Below are experts of layer 8 (counted from 0) of a mixture-of-experts language model. Rows are named router (the router's row for the expert), gate (a neuron's input weights, with its number), up (a neuron's input weights, with its number), down (a neuron's output weights, with its number) and show model dimensions 0-159. Each number is 50 + 15 x the weight over its row's rms, rounded and kept within 0 to 99.
Before each expert's rows: a language model's description of what the expert responds to; "mostly gets" lists some tokens that are sent to it at least half of the time. This comes from a sample of Wikipedia text that the model never trained on.

# expert 57
Rare capital and j letters. Single letters J, j, V, X, Y, Q starting or inside names, often after table pipes, e.g. Jaylinn, Hjørdis, Nāgārjuna, Vice.
mostly gets: "J", "j", "km", "X", "tw", "q"
router:43 45 37 40 65 76 54 64 41 42 51 70 53 52 52 37 30 38 44 43 39 70 73 30 79 55 45 39 74 59 50 37 48 31 49 53 40 43 10 55 32 70 31 10 65 59 54 53 45 34 44 60 52 65 30 27 27 56 31 60 43 40 58 30 81 56 29 72 52 37 53 33 62 64 56 70 17 60 34 47 55 59 76 40 60 34 68 43 45 58 45 53 61 55 51 69 44 39 51 48 60 38 49 45 49 65 58 72 56 50 61 26 36 69 34 61 61 24 38 31 40 33 41 31 53 48 73 43 66 42 51 60 49 55 34 74 52 19 57 51 28 46 42 29 43 65 56 04 24 26 44 47 36 57 69 78 34 37 43 48
gate0:42 26 65 28 52 59 26 70 23 50 34 51 47 35 83 48 72 44 33 43 41 49 73 60 22 50 47 51 62 23 63 34 34 56 52 79 58 53 51 35 65 24 43 57 19 50 46 59 57 65 28 44 47 25 25 40 50 37 37 46 70 37 32 79 61 64 50 41 29 48 44 51 58 48 49 57 31 39 71 54 27 48 61 25 54 51 28 54 43 47 39 76 54 35 23 46 52 70 64 47 54 57 61 39 44 48 49 56 13 34 50 67 75 34 57 54 34 53 38 56 53 42 46 96 41 65 60 35 61 43 57 41 41 30 64 42 49 31 67 64 42 31 48 13 49 39 56 55 21 53 28 26 42 65 63 36 53 48 69 27
up0:29 17 74 54 63 35 64 61 33 44 66 71 71 35 30 28 57 42 27 51 38 40 46 51 53 51 40 54 41 06 63 39 53 54 67 69 58 56 44 54 84 43 42 59 39 57 44 53 55 34 41 53 50 30 45 47 31 47 43 47 63 21 32 51 63 94 63 48 35 60 15 53 54 50 56 73 53 48 72 69 53 55 43 45 29 40 52 37 32 66 32 57 43 50 44 42 48 62 61 47 43 57 65 55 54 75 44 58 50 61 59 65 68 46 45 86 52 43 44 59 54 44 35 58 33 90 53 34 56 48 39 24 46 41 58 74 55 51 71 61 30 54 47 27 28 75 60 42 44 77 22 10 52 38 55 41 29 61 77 41
down0:59 70 41 37 52 54 49 37 51 58 53 39 27 58 32 47 72 68 50 42 53 22 50 56 70 30 71 34 30 77 51 47 62 43 64 76 47 65 45 32 54 72 66 28 52 47 35 54 74 33 82 44 63 33 39 33 39 63 73 38 37 45 61 32 16 29 41 73 49 41 48 39 48 51 53 28 33 74 77 62 50 36 34 35 49 59 47 58 40 60 68 28 57 62 86 58 43 45 38 71 50 37 58 79 46 36 53 40 58 56 34 71 56 81 47 72 44 38 51 39 50 51 36 31 82 45 73 48 65 59 48 55 72 44 57 53 57 38 53 31 28 46 41 76 63 45 58 55 38 50 59 48 27 93 25 73 52 55 26 42

# expert 43
Nationality descriptors. Nationality and descriptive adjectives before occupation nouns in biography openings, such as American physicist, Italian newspapers, plus the article a.
mostly gets: "Latin ", "English ", "Italian ", "American ", "contemporary ", "fellow "
router:55 68 75 58 59 36 75 52 37 52 32 57 58 41 39 44 35 71 15 39 45 43 45 84 54 59 49 50 36 48 57 23 63 99 34 46 38 44 74 48 59 23 47 58 73 49 39 41 73 89 69 55 41 57 39 48 66 36 60 66 49 51 49 55 35 62 41 67 38 51 56 63 28 61 61 43 56 62 44 62 53 24 58 28 31 37 48 52 41 39 48 36 44 45 63 46 59 50 70 56 37 29 58 78 58 11 16 61 41 53 70 29 45 49 53 36 40 34 80 67 21 48 40 59 27 32 67 49 64 38 55 46 42 45 54 49 65 43 75 36 66 59 36 54 84 37 64 51 65 68 40 57 40 50 44 68 74 56 58 44
gate0:63 65 23 66 51 60 26 38 59 64 48 39 48 69 47 26 70 16 38 44 45 79 31 56 43 43 43 62 71 50 36 77 48 47 36 22 52 53 54 08 37 24 37 48 45 47 28 19 29 55 56 53 55 36 52 49 27 32 48 66 41 42 49 62 80 25 57 58 57 76 36 56 64 51 38 67 28 74 56 46 64 52 39 46 29 47 64 64 42 72 44 41 48 37 51 70 64 64 59 50 42 74 58 84 34 53 46 72 52 05 37 79 45 72 48 44 61 47 30 26 52 52 43 47 47 52 73 41 57 40 63 49 68 52 39 53 46 32 38 40 19 35 61 36 58 52 58 34 56 64 57 67 62 72 45 40 31 37 43 50
up0:45 27 70 54 42 44 60 63 78 46 72 52 43 47 61 73 49 66 78 36 63 09 53 50 47 64 64 35 45 27 45 29 45 42 54 54 44 48 63 77 72 75 63 63 55 52 77 79 31 39 25 67 22 50 62 61 84 56 51 55 53 56 46 46 45 66 45 52 53 41 72 39 51 56 63 56 68 35 56 54 52 46 51 62 47 64 52 48 86 35 72 61 36 50 24 36 43 47 44 33 51 61 31 07 66 56 56 43 35 68 27 38 50 31 55 55 54 49 52 83 23 62 72 45 41 46 43 39 57 42 27 60 36 62 61 53 52 66 79 57 72 41 22 61 49 41 43 67 51 19 43 52 32 22 44 74 66 58 42 49
down0:61 37 73 63 43 58 64 48 63 51 34 28 42 40 71 44 49 66 60 33 52 69 28 58 49 71 43 47 42 91 84 76 53 51 49 29 44 60 54 69 60 51 67 48 59 56 37 41 74 19 43 59 53 31 62 50 52 54 56 71 60 38 35 43 42 41 69 23 36 24 68 49 56 55 66 69 73 40 81 65 37 68 68 48 67 35 63 44 26 51 64 29 39 47 60 58 38 41 30 55 50 43 67 73 65 25 32 65 54 52 48 53 66 27 49 55 32 35 46 56 81 34 35 32 26 62 52 48 60 56 60 76 42 48 25 67 27 64 29 31 74 51 67 42 61 45 40 50 41 29 42 44 62 74 55 46 35 30 58 16

# expert 13
Single capital openers. Single capital letters starting a word after a table pipe, dash or bullet, mostly D and N, as in Date, Dario, Nirvan.
mostly gets: "D", "N", "Ob", "F", "Do", "Id"
router:31 16 57 30 16 56 22 62 69 32 32 46 50 80 44 65 59 58 46 36 44 80 76 39 32 89 39 24 44 52 69 77 69 43 42 46 57 68 25 51 49 48 35 59 15 43 43 38 51 72 61 50 39 47 27 26 42 50 50 62 55 56 44 40 90 67 40 54 41 60 31 40 55 65 41 40 36 55 67 26 40 59 53 51 78 45 39 59 60 46 58 56 39 43 56 66 33 27 28 71 25 50 49 44 62 32 64 31 68 47 40 56 52 48 53 48 52 44 63 38 64 42 35 70 45 51 31 47 57 31 24 52 36 36 45 69 48 29 74 50 65 41 25 34 50 47 35 56 42 48 63 48 59 53 61 38 32 18 57 30
gate0:28 20 30 43 73 46 46 71 51 67 24 41 60 48 30 08 49 48 55 46 46 63 66 23 56 61 36 55 73 42 81 30 31 43 54 36 66 76 50 66 56 37 51 53 76 55 49 59 33 39 67 53 36 48 75 66 34 58 60 57 65 49 57 56 52 37 52 41 42 52 68 54 31 44 34 37 43 43 63 68 70 32 77 74 49 11 69 73 53 37 65 21 59 32 49 52 62 17 63 30 41 39 61 47 67 51 55 46 41 26 55 61 54 33 42 56 45 48 35 44 49 63 40 58 48 44 65 35 57 65 44 51 45 41 50 53 40 63 39 66 32 54 32 67 70 54 43 38 76 26 34 41 51 79 97 55 48 40 67 38
up0:77 50 76 43 21 62 50 39 43 30 58 58 55 66 57 43 41 39 40 47 30 43 57 79 27 42 45 45 49 44 12 49 44 56 51 48 47 36 67 53 36 23 71 33 39 57 59 32 61 18 56 70 63 38 63 34 50 31 35 40 52 42 26 55 37 54 58 78 58 33 38 40 48 45 58 55 40 31 58 31 48 77 27 56 51 67 29 46 59 40 48 69 46 41 44 34 57 56 67 95 58 62 38 63 31 42 31 63 57 41 23 44 53 55 77 58 39 67 51 64 58 33 53 60 39 59 35 61 61 45 48 37 47 81 52 41 50 46 28 42 72 42 40 25 41 61 38 57 13 86 46 45 59 45 13 22 35 29 59 53
down0:56 64 37 28 41 26 20 63 36 29 46 34 33 46 24 39 61 29 47 34 43 63 46 65 31 60 59 45 42 61 46 41 41 90 23 44 61 31 62 50 62 77 56 49 55 35 58 27 57 60 72 39 49 33 38 59 52 53 32 45 59 60 41 46 61 40 26 53 64 51 31 39 40 56 46 87 51 30 29 53 68 29 57 64 61 12 49 54 49 27 59 42 63 53 71 37 50 32 34 60 36 54 30 78 59 35 80 42 24 85 33 16 47 32 42 51 43 34 55 59 68 31 50 64 67 52 55 57 52 73 49 39 73 55 60 58 16 54 52 65 35 42 48 39 49 33 51 63 55 69 49 24 65 62 34 46 62 45 68 42

# expert 63
Capital M in names. Capital M and some other capitals beginning proper names after pipes, commas or colons, e.g. Mistel, Mammoth, Millie, Mission, plus G in VG247.
mostly gets: "M", "ML", "Mount ", "Mark ", "G", "Mr"
router:28 45 64 48 42 75 36 62 79 59 45 44 56 77 45 42 25 35 37 49 30 51 54 30 59 47 65 17 47 25 74 58 33 50 36 52 44 57 31 64 74 81 34 52 23 78 73 54 53 43 39 29 59 61 36 44 71 60 43 14 27 40 15 21 88 51 35 60 38 51 62 50 69 41 64 46 45 37 54 33 46 40 53 59 56 66 64 31 61 55 33 59 48 42 53 55 48 58 52 45 34 38 60 32 44 05 74 41 37 46 58 37 62 43 51 69 51 55 66 20 60 31 56 36 59 37 50 42 67 26 47 78 50 45 43 43 39 38 72 49 51 33 51 60 52 79 65 42 47 49 45 40 53 43 27 75 43 50 43 44
gate0:60 35 80 13 49 47 46 53 43 36 46 80 66 12 52 65 56 51 32 76 14 45 51 69 49 63 55 53 58 43 59 24 39 75 49 62 44 71 51 50 92 32 47 19 59 47 78 39 42 47 29 76 26 18 62 26 57 30 50 35 58 42 40 57 75 38 46 61 75 45 73 47 51 41 59 69 60 49 81 52 37 38 34 50 49 76 61 36 48 54 33 58 34 64 49 33 52 65 57 63 50 50 66 19 28 38 48 68 69 69 70 61 56 42 44 62 52 34 50 28 55 38 77 63 49 43 57 43 54 49 52 51 47 35 52 54 43 52 62 66 37 44 46 54 52 43 30 51 62 61 37 45 67 58 36 47 43 77 70 27
up0:68 40 83 16 67 38 39 63 37 40 37 66 63 40 45 66 43 55 54 70 14 44 57 60 55 50 56 45 65 41 56 27 63 69 50 41 40 51 75 47 76 40 52 28 64 61 61 45 36 64 25 95 11 26 58 08 61 42 45 58 60 57 23 51 61 34 52 44 64 43 36 25 57 36 29 41 68 53 80 58 30 35 45 55 64 54 57 29 38 37 39 57 29 63 45 30 42 64 58 61 26 72 58 42 49 51 52 56 56 55 60 54 53 32 56 81 36 53 58 54 58 43 77 53 50 28 55 35 49 59 64 36 41 49 61 46 24 44 73 55 68 40 41 35 56 51 43 51 75 53 41 46 91 53 56 31 40 59 51 43
down0:56 46 47 71 20 40 74 56 50 60 48 79 36 65 64 34 52 60 41 25 55 71 48 37 63 42 39 49 36 40 56 64 32 27 71 91 34 55 61 79 78 52 56 41 50 48 54 42 44 23 60 50 45 78 37 61 43 42 36 52 52 59 69 68 99 38 38 58 62 67 60 65 59 53 82 20 29 41 52 50 58 36 45 60 51 73 65 60 42 59 48 39 82 31 58 64 52 65 52 63 65 55 51 69 37 40 33 52 52 31 56 60 25 46 31 57 44 56 54 49 38 51 49 60 73 40 47 58 77 61 91 63 42 59 52 56 59 81 67 47 62 63 47 52 70 51 38 43 34 80 53 52 60 34 56 66 34 65 42 35

# expert 11
Article before historical modifier. The and adjectives like Second, Royal, late, early, British right before War, century or an institution name, mostly in military-history text.
mostly gets: "Royal ", "late ", "Second ", "Middle ", "early "
router:40 73 63 36 71 31 49 74 41 45 20 55 48 65 45 52 37 55 56 54 26 41 48 78 47 34 31 69 39 23 34 14 54 86 51 30 53 35 32 55 69 14 59 54 44 53 43 41 52 61 61 61 28 44 71 64 64 57 29 48 23 55 58 67 52 24 20 62 36 50 48 66 49 61 55 43 80 26 78 31 50 54 58 51 48 43 59 71 53 45 60 47 49 59 38 72 62 55 47 61 44 66 32 71 42 52 43 75 81 31 73 47 38 75 70 27 65 39 51 32 51 53 68 36 45 56 56 37 65 40 67 54 51 79 46 42 46 55 52 49 55 69 26 70 46 36 40 61 52 45 50 54 17 36 31 67 70 67 44 42
gate0:47 50 39 55 25 42 23 58 50 34 43 49 62 60 25 40 72 69 44 74 64 34 55 32 43 48 44 80 70 53 53 38 49 70 91 72 37 25 48 44 51 29 52 32 35 47 41 42 74 65 40 56 73 35 31 50 24 41 46 35 35 45 67 38 38 32 56 28 40 55 35 56 60 44 18 47 41 64 41 62 50 43 47 47 36 74 30 57 43 43 61 47 56 71 28 50 58 69 72 50 37 94 51 62 44 20 33 47 79 59 27 74 51 41 57 27 41 50 76 62 42 14 46 34 49 49 76 57 33 67 60 36 41 27 64 41 44 37 53 60 51 79 55 56 53 50 34 51 32 59 47 42 35 53 56 70 72 32 42 57
up0:66 34 45 50 17 43 53 54 56 46 36 33 55 42 22 56 51 54 29 81 60 22 46 51 49 47 49 72 57 43 39 45 28 60 85 59 63 33 52 76 63 44 54 34 42 43 47 47 51 78 31 59 41 73 22 47 35 36 57 46 46 46 69 30 54 49 56 65 73 72 22 33 51 55 56 60 34 34 50 49 51 36 40 40 36 52 39 53 32 44 35 68 42 46 26 45 69 46 70 49 63 82 71 55 39 29 33 53 75 33 51 36 38 37 70 58 23 50 63 68 43 03 31 51 37 53 81 64 66 56 56 36 26 42 79 65 44 38 55 54 34 60 67 60 42 32 39 21 54 44 32 70 41 67 45 62 60 31 41 52
down0:37 52 69 53 43 45 39 45 28 57 51 11 37 80 43 26 52 74 47 53 58 27 60 44 48 65 52 66 75 44 34 75 37 51 69 54 66 46 48 36 52 24 44 28 42 55 55 41 55 45 47 50 52 48 26 43 56 64 51 18 59 72 49 84 63 56 49 51 55 57 46 81 29 35 58 39 25 34 30 42 40 60 58 71 37 44 28 52 25 32 55 63 32 54 32 51 46 61 52 36 37 73 57 44 51 00 68 38 59 31 65 49 53 43 43 39 46 53 82 26 34 48 51 48 50 27 68 57 47 57 29 50 83 30 56 61 67 50 46 49 49 65 41 41 20 42 56 50 39 47 38 61 53 28 41 39 63 16 64 21